config.toml
experts_per_token = 2
activation = "swiglu"
router_score = "sigmoid"
routed_scale = 1.0
router_noise = 0.3
init_std_router = 0.0346
lr = 0.00234
train_tokens = 243500000
dataset = "wikipedia_en"
Below are experts of layer 9 (counted from 0) of a mixture-of-experts language model. Rows are named router (the router's row for the expert), gate (a neuron's input weights, with its number), up (a neuron's input weights, with its number), down (a neuron's output weights, with its number) and show model dimensions 0-95. Each number is 50 + 15 x the weight over its row's rms, rounded and kept within 0 to 99.
After each expert's rows: "comes after" lists some tokens at least twice as common just before its tokens as in all text. This comes from a sample of Wikipedia text that the model never trained on. Tokens count by the router's weight.

# expert 54
router:36 21 38 72 38 41 77 31 51 37 48 35 29 30 43 50 65 50 58 73 67 23 22 69 54 60 57 34 59 41 42 62 47 74 67 44 43 33 35 45 63 17 39 56 70 61 43 60 47 70 69 45 75 49 41 54 42 62 22 56 68 69 29 36 69 33 35 32 65 40 50 38 13 60 70 67 36 61 40 53 47 42 44 73 65 47 42 54 41 60 48 41 65 64 66 54
gate0:39 41 07 26 57 77 49 40 58 58 35 71 36 66 25 49 55 40 40 66 55 39 41 69 42 34 61 91 48 68 65 54 68 71 64 43 50 44 31 45 59 61 37 54 56 42 46 58 51 32 34 50 38 54 72 50 43 63 68 33 46 49 49 53 74 56 35 48 34 23 70 61 52 48 50 65 53 84 55 47 49 39 52 74 67 77 36 54 42 58 52 25 66 35 66 83
up0:66 58 44 69 63 63 38 52 51 25 55 63 75 50 52 69 52 27 29 41 06 47 44 65 78 45 53 46 63 34 74 71 76 24 38 59 49 46 48 39 65 60 51 36 64 44 46 44 40 66 59 56 32 39 30 28 57 34 47 40 49 34 41 52 33 48 34 51 76 65 81 48 69 42 66 43 52 74 81 35 48 44 77 57 52 33 44 47 62 64 60 41 31 66 50 24
down0:48 51 35 36 55 55 38 71 75 42 68 49 38 52 69 28 56 42 66 25 58 70 77 55 41 41 25 58 30 54 45 63 54 34 60 76 70 54 59 55 37 48 68 69 49 64 72 62 46 50 72 53 45 47 36 73 46 53 51 69 76 56 77 49 52 46 47 56 86 56 59 84 33 55 38 40 48 77 71 20 39 55 50 56 42 47 35 76 67 66 54 53 67 22 36 34
comes after: " |", " H;", " A;", " Ford", " 0", " RC"

# expert 97
router:43 48 20 73 49 50 59 26 78 15 68 51 48 47 54 50 78 51 51 63 45 17 30 78 55 59 51 56 51 56 74 62 29 48 79 33 49 37 41 55 46 26 54 56 60 70 34 63 50 77 53 53 87 36 53 39 45 69 38 43 62 77 29 54 54 42 40 59 65 46 45 36 15 62 63 67 47 51 57 65 38 26 55 52 45 51 50 67 48 60 63 59 68 51 73 44
gate5:46 53 41 66 51 27 54 59 71 60 54 76 33 32 56 51 47 48 39 45 74 43 84 58 81 27 28 55 60 76 64 49 25 68 68 60 65 63 57 14 45 37 65 60 65 53 24 44 50 63 37 45 55 51 64 39 37 47 34 46 56 65 46 59 27 91 44 56 77 64 60 48 44 62 58 45 56 23 40 36 23 63 58 64 66 29 60 50 71 59 60 35 37 53 53 60
up5:35 52 52 54 31 86 48 44 50 30 59 26 68 54 28 32 57 60 28 74 52 51 59 36 44 27 45 67 37 27 49 48 56 50 38 33 47 89 23 36 33 64 64 45 33 54 33 55 27 30 60 59 54 44 46 43 51 44 57 74 69 68 33 46 43 66 25 31 67 35 72 58 70 46 54 69 31 65 43 66 65 38 62 81 44 56 64 69 52 59 40 66 50 27 49 42
down5:08 50 39 57 60 72 56 65 42 45 47 41 61 37 58 37 44 81 52 75 62 55 53 53 60 85 55 44 45 52 44 63 51 37 69 32 60 54 14 26 32 41 29 43 37 39 27 45 36 37 37 46 47 52 68 69 61 38 33 43 65 41 48 55 52 33 52 60 75 48 63 46 44 64 51 35 53 40 38 09 38 56 53 60 53 06 51 37 41 51 71 82 51 63 39 59
comes after: " |", "|", "==See", "-", " See", ";"

# expert 106
router:43 37 35 71 26 79 59 36 69 22 43 43 34 58 50 57 57 45 32 55 60 44 51 74 67 47 33 57 57 51 29 87 36 65 66 65 55 41 56 44 80 29 59 64 66 70 40 72 26 59 57 58 60 38 34 46 39 52 34 45 53 54 30 39 55 42 55 39 72 35 55 20 49 51 67 65 44 77 48 65 54 19 51 94 45 55 50 44 45 48 50 58 80 65 52 51
gate0:69 55 38 45 54 68 56 44 80 35 45 84 62 22 38 46 45 67 81 45 35 32 69 35 26 31 19 37 58 33 44 77 56 50 51 78 52 60 64 26 66 67 37 49 37 41 49 66 38 59 47 38 72 66 41 56 54 53 27 34 46 80 29 42 41 58 20 74 41 67 34 51 72 56 32 41 49 55 56 43 43 48 77 50 48 46 71 60 47 56 52 40 63 46 49 38
up0:70 50 53 43 62 42 50 42 28 70 35 04 28 33 37 36 73 58 39 45 34 58 31 63 62 55 35 38 34 59 66 51 75 28 36 41 55 52 32 75 38 55 41 62 80 44 33 59 53 70 40 33 57 59 42 55 44 44 31 67 37 80 19 37 47 33 31 62 63 51 52 52 37 48 73 30 66 42 60 59 40 60 31 66 45 70 26 73 41 34 58 38 59 44 38 52
down0:66 76 46 49 51 48 28 49 52 37 28 48 64 45 55 72 32 60 40 59 62 46 58 58 51 40 64 62 63 42 38 54 75 65 48 85 57 65 69 42 50 67 57 56 59 40 48 73 10 53 21 23 48 36 24 64 48 58 48 48 33 74 57 37 35 57 36 66 33 46 72 23 60 40 56 45 55 55 67 59 37 67 50 74 62 71 58 64 66 62 44 45 82 61 18 33
comes after: " of", " and", " on", " to", " with", "."

# expert 67
router:25 48 53 50 20 42 65 15 54 31 53 37 26 43 61 60 63 79 41 80 62 51 32 69 46 59 42 26 29 64 41 47 60 54 85 52 62 40 49 63 61 44 51 32 84 57 38 45 44 61 43 46 44 49 48 46 50 84 32 31 72 61 53 47 78 48 66 38 65 45 61 45 40 56 68 62 37 52 49 59 40 32 44 79 38 53 26 39 56 62 65 57 36 69 78 46
gate0:59 71 61 28 57 61 64 54 44 42 53 60 52 63 39 37 73 76 18 26 32 78 37 70 40 61 51 37 43 53 84 45 57 73 48 24 42 58 39 48 62 29 59 46 57 30 27 50 57 79 38 33 70 63 39 53 59 67 33 71 68 70 25 41 48 76 55 62 54 65 46 35 47 54 78 42 33 53 64 55 41 46 33 52 40 19 35 61 71 40 61 44 61 53 54 65
up0:35 44 34 67 53 56 53 37 51 47 35 56 44 50 31 49 25 20 62 44 79 43 85 23 58 69 34 58 60 75 46 54 55 40 24 68 59 72 37 47 34 49 49 58 46 55 52 48 56 41 74 55 33 56 50 21 29 18 75 49 44 34 61 51 23 25 26 65 42 30 46 37 54 62 55 73 56 61 65 36 41 30 73 46 72 62 75 48 56 54 51 66 46 50 30 54
down0:48 32 51 55 39 35 38 40 62 27 62 50 39 80 56 20 50 55 60 52 57 57 69 22 47 85 54 25 68 27 47 64 24 61 46 46 60 61 54 44 25 80 81 37 48 75 89 55 31 61 61 44 49 58 50 48 32 36 43 70 31 52 47 48 54 55 42 41 48 22 51 53 34 34 59 66 54 46 44 65 52 17 50 59 42 51 81 59 37 35 40 50 57 47 69 32
comes after: " ", " 0", " 1", " —", " 2", " 3"

# expert 32
router:25 43 34 49 34 59 85 36 63 40 34 82 32 36 46 48 56 48 33 46 47 30 58 58 74 69 42 54 57 54 53 71 41 65 63 57 71 51 65 62 74 40 63 36 74 51 45 78 41 61 49 70 54 61 69 54 40 81 47 34 58 63 42 26 54 36 34 67 66 44 32 26 47 43 92 70 43 48 52 33 45 21 44 85 44 56 41 49 40 41 35 45 36 52 47 43
gate0:43 71 34 50 55 54 63 49 63 58 71 61 38 42 20 25 70 60 57 46 39 15 56 45 83 23 66 67 66 27 49 21 72 42 53 31 54 39 52 68 58 52 62 54 44 44 64 43 37 45 69 47 36 66 57 43 27 76 67 40 50 35 53 44 58 72 46 69 60 41 29 25 32 27 64 52 16 39 63 67 57 58 39 46 43 59 25 43 53 61 47 54 24 43 35 42
up0:68 49 50 58 46 43 35 63 45 64 46 51 51 73 56 73 62 00 40 47 38 48 22 77 47 51 57 58 60 45 48 39 77 49 72 56 48 48 59 55 64 30 46 27 44 28 76 52 48 41 10 47 79 40 53 34 46 58 53 27 75 27 21 63 63 57 19 53 66 47 41 48 44 49 41 66 49 73 46 41 56 46 49 68 63 55 40 59 40 16 45 59 55 55 32 61
down0:39 33 49 45 54 43 41 55 60 47 49 47 31 54 50 46 58 53 72 57 45 74 55 53 62 73 51 32 53 54 55 57 56 48 37 49 59 43 55 57 73 59 25 59 07 39 53 22 47 39 52 54 60 23 70 72 56 45 38 22 10 57 47 29 49 41 55 56 41 68 71 52 50 74 52 70 38 53 31 56 89 39 73 45 34 56 44 41 99 46 46 33 50 39 34 69
comes after: " of", " in", " at", " to", " for", " by"

# expert 92
router:39 41 37 89 37 41 75 41 59 19 49 31 30 49 54 65 43 51 51 69 72 51 54 81 31 71 31 42 57 45 47 58 37 55 49 33 53 46 42 77 54 36 14 56 53 63 27 55 74 71 48 52 32 65 59 17 63 63 63 59 65 56 42 60 37 56 37 65 54 64 42 63 47 39 69 51 36 67 40 46 20 47 63 76 45 47 32 65 25 58 69 46 68 47 57 61
gate0:72 50 27 48 46 84 46 46 44 49 48 75 53 52 19 50 59 35 59 34 54 44 17 26 48 32 21 47 40 44 86 43 49 49 62 53 68 41 64 48 55 48 29 49 53 48 55 66 53 58 65 33 49 74 36 58 53 81 62 61 52 33 64 45 61 47 75 42 45 52 49 39 32 42 56 43 66 44 18 52 28 45 56 41 45 26 53 90 69 43 55 40 41 67 83 72
up0:38 78 39 64 40 34 42 47 44 51 46 52 29 45 33 52 43 27 52 40 38 42 55 33 59 62 36 40 62 30 92 25 57 72 69 37 69 53 56 55 53 54 32 56 36 61 24 63 36 59 75 64 59 40 42 58 71 61 44 64 28 73 19 46 51 28 78 53 57 51 53 61 40 46 54 42 45 40 27 16 64 66 39 30 35 44 52 51 69 91 55 53 46 52 57 66
down0:59 59 53 46 63 47 30 34 41 65 54 49 56 45 11 51 79 57 56 59 42 56 35 18 67 47 49 62 47 81 77 29 36 38 48 68 61 35 63 53 51 71 55 43 64 59 48 70 52 51 53 51 60 57 61 57 64 47 45 47 67 43 46 37 55 56 79 57 48 59 29 16 24 35 50 39 79 40 20 14 54 53 42 24 62 60 22 57 73 50 46 50 49 54 77 32
comes after: " the", " a", "'s", " his", " their", " this"

# expert 2
router:38 54 29 88 39 46 64 52 58 46 40 54 23 42 39 38 60 67 63 55 87 32 44 90 61 50 29 41 38 74 32 68 29 60 62 29 63 48 34 50 73 52 34 48 57 48 30 46 72 73 75 75 60 40 59 42 64 47 59 73 74 52 32 53 45 53 47 60 71 24 52 55 28 44 62 65 44 39 42 47 42 39 47 64 68 49 62 51 48 69 41 40 63 59 79 49
gate5:48 52 79 53 67 44 56 39 52 16 55 45 58 39 60 67 68 65 77 38 52 42 59 36 50 68 38 82 44 45 44 30 52 48 60 39 64 28 47 48 70 59 17 60 55 37 49 65 82 28 41 25 67 44 40 71 43 58 56 54 72 54 25 32 64 54 36 60 48 48 56 74 34 59 45 56 34 71 35 20 31 53 49 57 64 26 57 42 22 46 75 65 46 52 29 66
up5:45 45 45 65 57 75 32 51 37 49 50 70 56 62 47 58 44 60 78 47 44 30 56 07 52 67 42 55 30 56 51 53 51 71 32 40 70 66 75 43 54 47 48 78 43 59 76 26 58 52 50 52 68 55 18 25 57 44 50 53 51 50 44 44 67 63 55 60 41 54 20 51 30 45 45 46 49 41 57 33 10 70 64 20 49 51 78 43 76 63 59 17 45 49 62 63
down5:49 61 52 42 44 67 70 29 38 63 23 41 83 47 73 40 57 67 60 44 45 42 35 38 57 21 63 41 53 79 55 31 47 49 35 45 67 46 55 28 51 02 56 88 50 50 38 56 58 31 40 69 72 61 37 49 39 74 62 55 39 48 24 72 53 58 50 31 53 54 52 54 54 54 70 29 59 36 28 20 30 47 39 38 54 41 66 64 58 69 62 49 59 48 63 33
comes after: " the", " The", " a", " in", " this", "The"

# expert 46
router:43 31 52 67 43 49 56 33 61 43 55 33 28 37 39 62 60 55 53 61 71 17 25 73 55 54 46 38 64 52 33 81 34 67 76 47 47 39 35 55 50 37 34 57 74 61 48 63 50 76 72 38 67 44 42 53 31 57 24 53 56 67 24 39 71 19 47 51 71 39 38 30 30 63 70 77 43 57 37 66 45 35 56 64 64 47 33 58 41 76 70 40 60 69 57 64
gate0:46 53 63 48 50 53 60 50 48 47 26 48 48 37 39 66 64 44 59 51 24 26 49 41 48 30 44 40 89 42 66 71 08 35 57 64 81 50 46 50 66 63 65 42 38 53 37 35 25 72 33 69 79 48 50 35 25 50 39 93 58 73 37 54 42 51 61 41 64 33 45 49 54 34 60 56 37 50 51 71 58 55 86 36 33 56 51 39 35 50 49 57 41 21 44 47
up0:75 41 36 48 44 65 51 44 20 57 34 67 41 55 31 38 76 47 34 35 36 19 36 53 41 53 61 39 70 45 83 61 31 45 13 60 45 59 63 21 57 48 63 55 55 45 52 49 52 69 16 64 62 40 57 60 45 74 30 78 59 74 42 54 64 54 53 44 69 38 56 51 59 71 46 62 34 50 35 57 62 39 72 28 46 32 71 64 66 66 65 75 40 41 40 60
down0:54 55 28 48 30 44 68 38 58 93 54 50 48 55 47 34 38 63 74 52 46 65 49 52 52 54 43 47 56 37 52 60 56 25 52 41 71 36 70 68 81 53 74 42 50 77 57 32 46 45 41 46 32 30 64 33 65 53 51 49 55 42 50 69 43 32 81 81 29 77 66 71 61 52 54 78 61 41 37 55 51 42 72 34 29 35 33 58 45 63 44 62 20 23 32 39
comes after: " |", " MF", " FW", " the", " DF", " and"

# expert 35
router:39 19 35 47 14 50 48 36 48 59 55 55 47 70 32 49 61 47 47 58 48 32 50 62 42 44 43 30 66 41 31 65 44 43 70 60 64 41 27 58 53 26 46 56 59 59 36 70 21 71 42 60 88 68 55 29 23 56 52 67 64 49 27 66 61 25 40 54 41 34 57 33 59 48 64 79 28 47 25 44 15 29 57 44 48 50 49 46 29 45 81 39 50 45 56 44
gate0:59 55 56 77 73 51 70 69 52 45 52 34 59 40 31 34 41 66 47 72 93 51 49 50 41 26 60 56 53 45 72 23 46 32 33 72 38 33 55 64 46 53 69 40 26 26 56 59 51 53 75 57 71 53 70 49 67 40 50 46 56 49 37 64 27 79 48 52 38 72 50 42 45 55 53 62 28 52 69 42 42 46 70 40 45 17 59 83 57 78 51 61 39 47 42 25
up0:37 34 48 47 43 61 74 67 53 59 58 25 62 44 57 34 33 57 50 56 53 49 10 39 34 75 70 65 56 44 52 32 51 46 36 78 40 48 46 25 41 19 68 53 38 52 47 43 40 57 74 51 44 61 52 62 43 26 19 48 56 74 65 43 47 24 77 53 58 74 34 45 56 62 44 56 30 62 76 57 77 47 43 55 68 20 55 65 67 30 27 41 52 56 46 72
down0:62 59 83 60 72 23 63 68 22 41 66 37 39 18 23 36 49 43 63 54 79 52 49 57 38 52 33 57 60 81 69 56 54 60 77 64 62 38 57 72 29 37 50 77 36 32 43 41 43 38 48 48 45 60 50 49 38 49 44 74 48 48 61 35 39 39 53 72 40 44 55 26 42 23 62 42 34 55 50 57 60 43 54 79 35 36 66 62 59 42 54 75 68 33 26 37
comes after: " was", " were", " be", " also", " he", " is"

# expert 57
router:52 36 23 69 32 50 73 28 56 46 47 37 44 60 54 40 63 34 47 48 64 16 49 54 52 51 36 34 58 68 49 89 45 70 64 43 64 42 20 54 63 12 49 69 52 58 34 65 63 70 78 44 42 42 58 60 44 64 47 71 52 44 40 59 44 58 51 66 49 59 34 53 46 48 66 56 11 82 37 61 67 37 79 49 41 63 64 73 40 67 50 30 69 43 45 53
gate0:56 50 46 70 53 58 62 36 63 37 70 56 62 43 42 33 30 44 79 42 69 43 46 40 61 39 52 84 68 43 54 78 52 47 37 55 34 49 44 41 58 57 54 66 32 52 44 61 56 28 90 27 56 39 76 27 55 20 40 59 70 64 57 40 44 47 19 47 31 49 71 55 40 65 21 46 33 55 69 36 46 31 48 53 53 17 57 60 56 75 62 46 25 42 71 61
up0:65 50 76 42 23 33 34 58 48 47 37 61 45 43 28 38 63 67 37 44 45 38 47 43 18 19 36 64 70 42 36 76 24 55 55 52 53 77 71 52 61 66 50 37 46 50 38 18 28 59 61 79 74 35 50 66 50 55 50 65 51 78 58 32 52 44 56 48 53 41 39 49 12 33 53 67 59 44 51 19 35 58 38 57 61 23 70 48 43 32 70 45 55 52 46 51
down0:50 66 34 64 48 51 58 39 42 36 71 66 61 58 47 26 66 37 73 89 72 57 39 51 47 60 39 42 42 43 57 41 16 57 45 48 12 30 36 45 44 58 21 70 39 52 45 31 69 33 75 42 35 59 63 43 77 42 54 50 65 51 39 78 35 56 46 49 55 38 43 57 47 23 47 70 39 20 59 40 26 43 43 55 60 46 56 39 30 66 62 32 40 65 81 45
comes after: " the", "-", " his", " a", " The", " known"

# expert 95
router:52 50 32 83 46 45 62 45 51 35 55 38 18 37 17 30 53 44 51 49 43 29 64 46 69 59 33 50 32 66 46 63 50 57 57 34 71 51 46 39 71 17 31 58 39 61 48 53 65 63 47 59 54 52 43 27 69 68 51 60 64 76 29 71 62 41 44 69 70 46 39 29 32 53 74 86 37 44 35 27 25 44 69 76 48 34 66 70 58 66 43 53 44 60 62 55
gate5:41 33 25 63 29 44 63 58 53 63 61 27 39 41 49 43 55 50 49 43 46 36 59 33 60 64 62 39 32 44 53 50 54 67 46 68 77 53 42 66 51 23 30 26 43 88 46 53 71 44 44 22 51 48 64 51 63 43 69 61 85 54 70 69 61 20 59 64 46 69 42 21 54 67 55 57 16 81 41 41 45 25 71 49 47 52 50 62 44 45 40 46 30 22 58 46
up5:53 48 36 67 33 23 73 63 44 60 66 39 55 37 53 73 39 47 54 60 13 50 73 64 67 58 49 55 27 52 53 27 84 56 41 54 89 51 50 45 64 21 52 63 39 51 47 53 72 54 43 32 51 55 43 44 58 40 50 63 72 50 55 82 55 44 36 69 36 66 50 27 47 43 48 81 35 69 49 32 17 29 61 54 63 58 57 62 48 70 40 36 42 64 32 28
down5:61 53 38 48 42 38 65 49 70 64 70 72 54 46 32 53 20 46 53 43 81 27 60 64 64 77 47 55 14 14 69 45 52 41 62 61 37 62 79 83 45 68 62 40 49 67 58 54 50 60 53 63 33 42 58 92 45 50 60 40 59 39 45 23 57 65 45 63 47 36 38 74 64 44 39 38 61 34 34 47 59 42 26 57 69 52 46 35 48 54 46 48 21 59 52 37
comes after: " the", " The", " National", " of", "The", "'s"

# expert 26
router:65 43 36 55 44 61 58 62 96 45 43 39 34 31 61 53 49 65 61 50 24 35 28 81 38 50 69 46 51 55 60 73 59 48 44 55 57 70 27 50 69 28 38 59 55 52 25 72 33 85 42 50 39 66 52 62 63 46 15 41 87 57 40 26 65 42 55 60 48 58 46 47 50 57 72 64 32 48 63 51 41 36 50 70 46 49 31 59 59 52 43 30 62 49 75 75
gate0:45 15 50 75 59 62 58 52 72 19 50 56 31 38 54 51 44 31 62 42 30 71 51 45 51 59 64 40 59 49 60 55 47 34 60 51 69 46 38 67 27 10 16 66 62 40 46 67 34 53 60 51 32 49 29 35 61 24 42 77 39 43 63 30 63 63 24 79 35 54 62 44 60 47 56 62 40 60 44 29 43 55 62 60 43 26 59 42 48 50 18 34 34 36 55 70
up0:31 67 46 27 55 45 52 56 45 65 46 64 47 33 63 36 52 35 53 65 54 43 63 30 58 44 40 23 59 65 52 56 56 53 62 28 87 51 60 78 82 40 71 47 51 54 64 35 51 39 59 83 63 41 31 55 47 64 82 60 48 44 58 53 50 69 51 71 72 42 76 44 51 51 45 53 69 59 41 08 65 51 54 26 55 09 74 42 58 57 41 28 47 49 53 32
down0:61 42 50 47 61 88 38 55 41 03 74 57 45 28 41 29 41 58 28 65 40 53 69 59 56 37 40 42 39 33 55 38 41 51 51 45 57 51 26 41 52 54 09 54 35 23 52 45 34 59 06 61 22 52 59 62 70 46 65 39 50 70 57 63 60 63 46 48 59 59 42 56 74 54 18 67 56 69 38 45 39 56 62 36 52 45 57 75 33 49 49 57 31 41 51 43
comes after: "\n", " ", " Result", " Team", " Year", " Date"

# expert 85
router:36 32 50 42 43 43 74 50 57 23 33 46 20 33 35 37 56 35 56 56 74 43 33 87 56 80 58 60 62 45 26 69 50 63 55 39 41 36 72 45 50 25 46 61 65 82 45 37 63 72 53 45 79 49 50 35 43 59 49 59 65 73 20 64 36 39 33 29 67 65 27 48 31 59 71 61 33 52 37 68 29 35 43 58 56 52 40 58 43 45 60 47 61 47 65 68
gate0:46 30 38 39 37 42 70 40 51 39 33 53 44 56 40 00 41 24 47 56 56 41 42 71 47 67 18 32 61 94 38 52 37 71 65 24 74 52 45 56 50 52 39 52 44 66 45 53 67 58 58 52 48 46 29 49 49 45 81 78 71 58 47 77 64 42 47 40 45 60 45 55 33 47 53 51 30 14 41 52 69 65 63 55 44 53 43 56 57 54 43 73 37 41 53 60
up0:61 34 41 30 63 47 62 53 41 52 15 54 48 67 21 34 40 30 40 48 52 46 34 68 65 77 56 44 43 70 31 79 42 51 68 24 71 40 43 34 58 44 35 67 48 70 55 35 31 36 61 71 73 52 44 82 45 60 75 78 71 61 51 55 64 50 18 24 68 48 46 69 33 32 56 52 49 24 51 55 47 68 41 54 54 59 35 52 37 66 33 59 57 46 46 66
down0:60 44 26 52 45 38 12 34 42 25 51 83 34 43 56 43 46 68 69 98 39 66 52 59 60 58 75 68 52 59 36 49 60 64 52 13 77 51 53 22 36 40 68 54 62 51 34 48 40 34 34 66 52 53 55 58 72 36 25 29 41 74 69 44 51 66 31 37 54 48 43 51 59 43 30 67 60 57 44 57 46 61 55 31 37 54 62 74 43 54 43 53 69 52 36 47
comes after: " |", "′", "°", " +", " 3:", " $"

# expert 107
router:39 24 37 48 50 32 53 57 70 23 35 41 43 61 42 37 69 55 72 56 62 52 42 78 47 82 58 41 43 60 34 66 41 47 58 52 43 51 48 63 53 37 43 43 49 44 43 47 52 61 55 43 72 57 54 69 29 57 07 47 83 72 45 50 60 74 59 70 84 31 39 49 33 61 59 53 37 61 26 60 46 34 26 59 37 69 53 74 31 46 71 39 83 46 68 37
gate0:57 53 46 67 43 44 58 44 38 58 47 56 47 66 68 44 48 76 38 51 64 52 39 83 40 61 55 42 38 39 44 66 51 39 47 61 64 51 41 37 52 73 47 85 52 08 41 63 31 30 52 39 34 24 61 53 36 42 38 49 26 74 57 88 56 46 63 76 26 63 36 66 60 66 34 45 34 65 62 52 39 63 52 43 56 32 75 62 65 76 71 59 53 65 26 25
up0:47 48 59 60 47 55 44 50 59 59 23 76 40 56 34 30 45 56 41 43 56 63 82 38 49 40 69 74 73 49 62 36 47 38 50 62 32 52 59 64 44 40 51 83 53 62 52 46 65 57 69 86 42 69 70 29 65 54 60 53 24 40 66 49 41 56 23 47 49 26 22 19 38 49 81 66 45 42 39 65 90 45 52 55 65 54 56 53 54 43 51 73 44 19 42 58
down0:33 53 45 65 74 44 66 24 41 40 63 67 64 47 52 44 68 54 63 45 60 44 48 80 72 67 30 62 41 46 54 62 47 29 55 44 50 36 35 00 52 38 22 43 88 61 50 34 55 56 49 57 65 68 67 37 47 55 25 53 53 56 31 54 39 44 79 38 40 65 59 62 36 53 49 25 49 57 20 19 53 61 46 39 36 39 73 72 61 28 45 61 49 34 54 47
comes after: " |", " on", ":", "|", " a", " /"

# expert 90
router:41 41 30 55 39 33 61 17 54 37 54 31 24 28 34 55 50 50 56 64 58 20 31 68 53 56 54 39 63 54 32 60 53 62 75 44 45 49 43 48 62 20 30 60 64 62 35 68 48 82 58 41 69 44 46 52 26 55 38 60 66 59 23 34 57 28 38 42 59 49 55 31 06 70 68 66 43 71 45 65 48 35 55 73 74 56 38 62 39 63 70 52 58 58 61 57
gate0:84 41 63 45 09 61 46 52 37 53 69 41 51 24 50 23 48 44 52 77 50 41 48 57 65 35 30 61 61 36 47 34 37 65 57 87 47 59 38 63 31 26 73 20 49 49 41 57 47 58 60 64 57 44 43 27 35 43 38 65 43 47 44 51 43 40 54 41 68 40 74 47 40 49 43 71 19 47 26 76 29 37 49 48 44 53 47 62 21 56 63 54 42 49 23 25
up0:23 39 42 65 45 58 57 60 32 88 57 52 54 61 55 17 77 82 51 33 59 48 72 43 35 66 49 28 46 47 45 43 49 50 44 60 30 69 22 29 50 54 32 31 67 64 54 39 17 47 64 58 48 47 63 49 33 53 38 46 52 78 53 59 41 49 41 32 69 63 70 55 60 49 28 22 61 48 45 39 69 36 57 28 73 58 52 33 76 50 51 18 65 38 47 52
down0:44 51 42 59 39 55 56 87 56 27 47 38 67 37 56 51 53 53 33 61 52 35 80 69 50 59 78 48 68 59 73 74 43 35 85 59 45 28 61 87 56 66 55 80 47 71 37 49 18 59 72 54 76 49 57 52 24 67 50 69 70 48 46 61 61 40 53 64 67 43 69 44 68 36 49 67 44 34 56 47 74 48 68 58 36 34 55 57 56 53 55 61 72 44 57 56
comes after: " |", "|", " mat", " ap", " Ward", " forc"

# expert 12
router:35 45 51 54 51 73 68 34 58 07 61 53 44 52 73 52 43 53 67 54 49 48 28 50 72 57 46 57 55 55 12 84 34 62 89 49 40 29 42 58 31 40 36 45 49 53 23 60 73 68 69 46 51 74 60 49 28 74 51 47 50 65 35 45 73 36 45 45 66 56 68 28 38 42 82 55 46 65 36 38 50 47 59 62 55 36 51 79 34 56 53 45 60 59 71 50
gate5:20 72 43 69 58 48 40 27 56 16 63 53 36 51 36 38 57 63 71 64 49 28 40 30 48 61 66 46 65 21 48 59 54 58 70 50 62 36 48 68 56 33 27 44 49 51 57 50 53 85 48 68 40 35 30 34 44 35 43 14 61 54 47 61 27 49 38 43 56 27 65 45 56 24 96 45 49 49 50 66 70 58 37 52 33 55 47 46 59 37 34 47 47 45 72 25
up5:25 56 50 55 75 70 59 44 53 15 87 75 43 71 64 60 50 48 84 59 32 52 57 41 51 38 40 50 31 25 31 62 60 47 48 54 64 56 36 56 25 46 58 34 42 35 58 62 48 79 56 66 55 52 57 47 44 42 57 11 37 43 16 58 49 49 27 38 63 51 55 57 63 21 73 18 49 53 43 38 48 40 47 60 56 34 57 24 50 57 43 27 58 43 53 36
down5:43 36 45 30 57 37 53 63 57 60 39 32 59 51 53 58 53 47 29 62 69 54 66 52 45 43 50 45 33 49 60 34 66 69 48 62 83 82 74 24 70 72 75 52 51 41 33 32 53 54 58 47 45 40 57 65 44 42 53 73 41 38 88 28 36 45 54 35 67 81 47 53 67 50 60 13 42 23 49 40 65 38 25 38 40 64 30 65 53 39 35 33 79 38 53 53
comes after: " |", " a", "|", " ft", " Website:", " or"

# expert 1
router:36 26 37 67 38 35 66 42 71 52 63 30 28 19 38 45 63 51 44 55 48 17 36 72 45 64 44 30 50 48 36 64 49 75 81 52 61 34 41 47 65 14 55 48 80 61 36 49 47 69 57 48 64 45 47 60 29 31 28 49 54 73 36 36 52 33 54 47 68 32 50 27 28 53 79 67 36 62 47 54 54 31 54 66 55 63 56 38 47 68 68 37 66 72 58 53
gate0:55 52 61 73 38 39 49 42 54 48 40 66 48 55 29 67 53 58 43 73 75 83 56 24 48 58 41 20 45 40 50 38 53 64 56 58 42 49 44 46 51 58 31 55 74 50 65 61 31 31 34 75 27 49 52 29 53 60 32 47 56 39 25 29 62 70 66 35 51 51 26 30 23 44 40 42 31 34 51 75 52 06 45 64 32 40 31 64 59 70 44 21 55 38 49 67
up0:47 27 58 55 55 45 40 43 51 43 64 62 55 66 64 35 36 33 68 41 34 57 36 50 32 47 29 74 30 47 42 44 75 55 63 31 59 50 42 69 37 67 48 43 25 48 50 65 62 49 51 17 69 29 54 57 60 26 30 50 62 67 52 52 37 56 34 78 35 46 59 53 47 70 28 49 81 69 86 53 51 37 58 40 63 59 54 56 34 62 85 84 33 34 74 40
down0:48 37 79 65 45 48 68 29 31 46 70 33 64 47 58 54 37 38 46 61 58 15 49 45 53 62 38 33 67 74 78 66 41 68 60 56 69 55 67 55 49 63 90 65 46 53 40 58 37 62 37 60 60 54 69 59 26 66 49 43 76 38 60 54 34 46 55 56 50 37 76 64 22 63 50 45 29 50 70 51 94 50 68 69 60 71 45 52 60 47 38 37 66 52 53 71
comes after: " the", " as", " was", " is", " of", " under"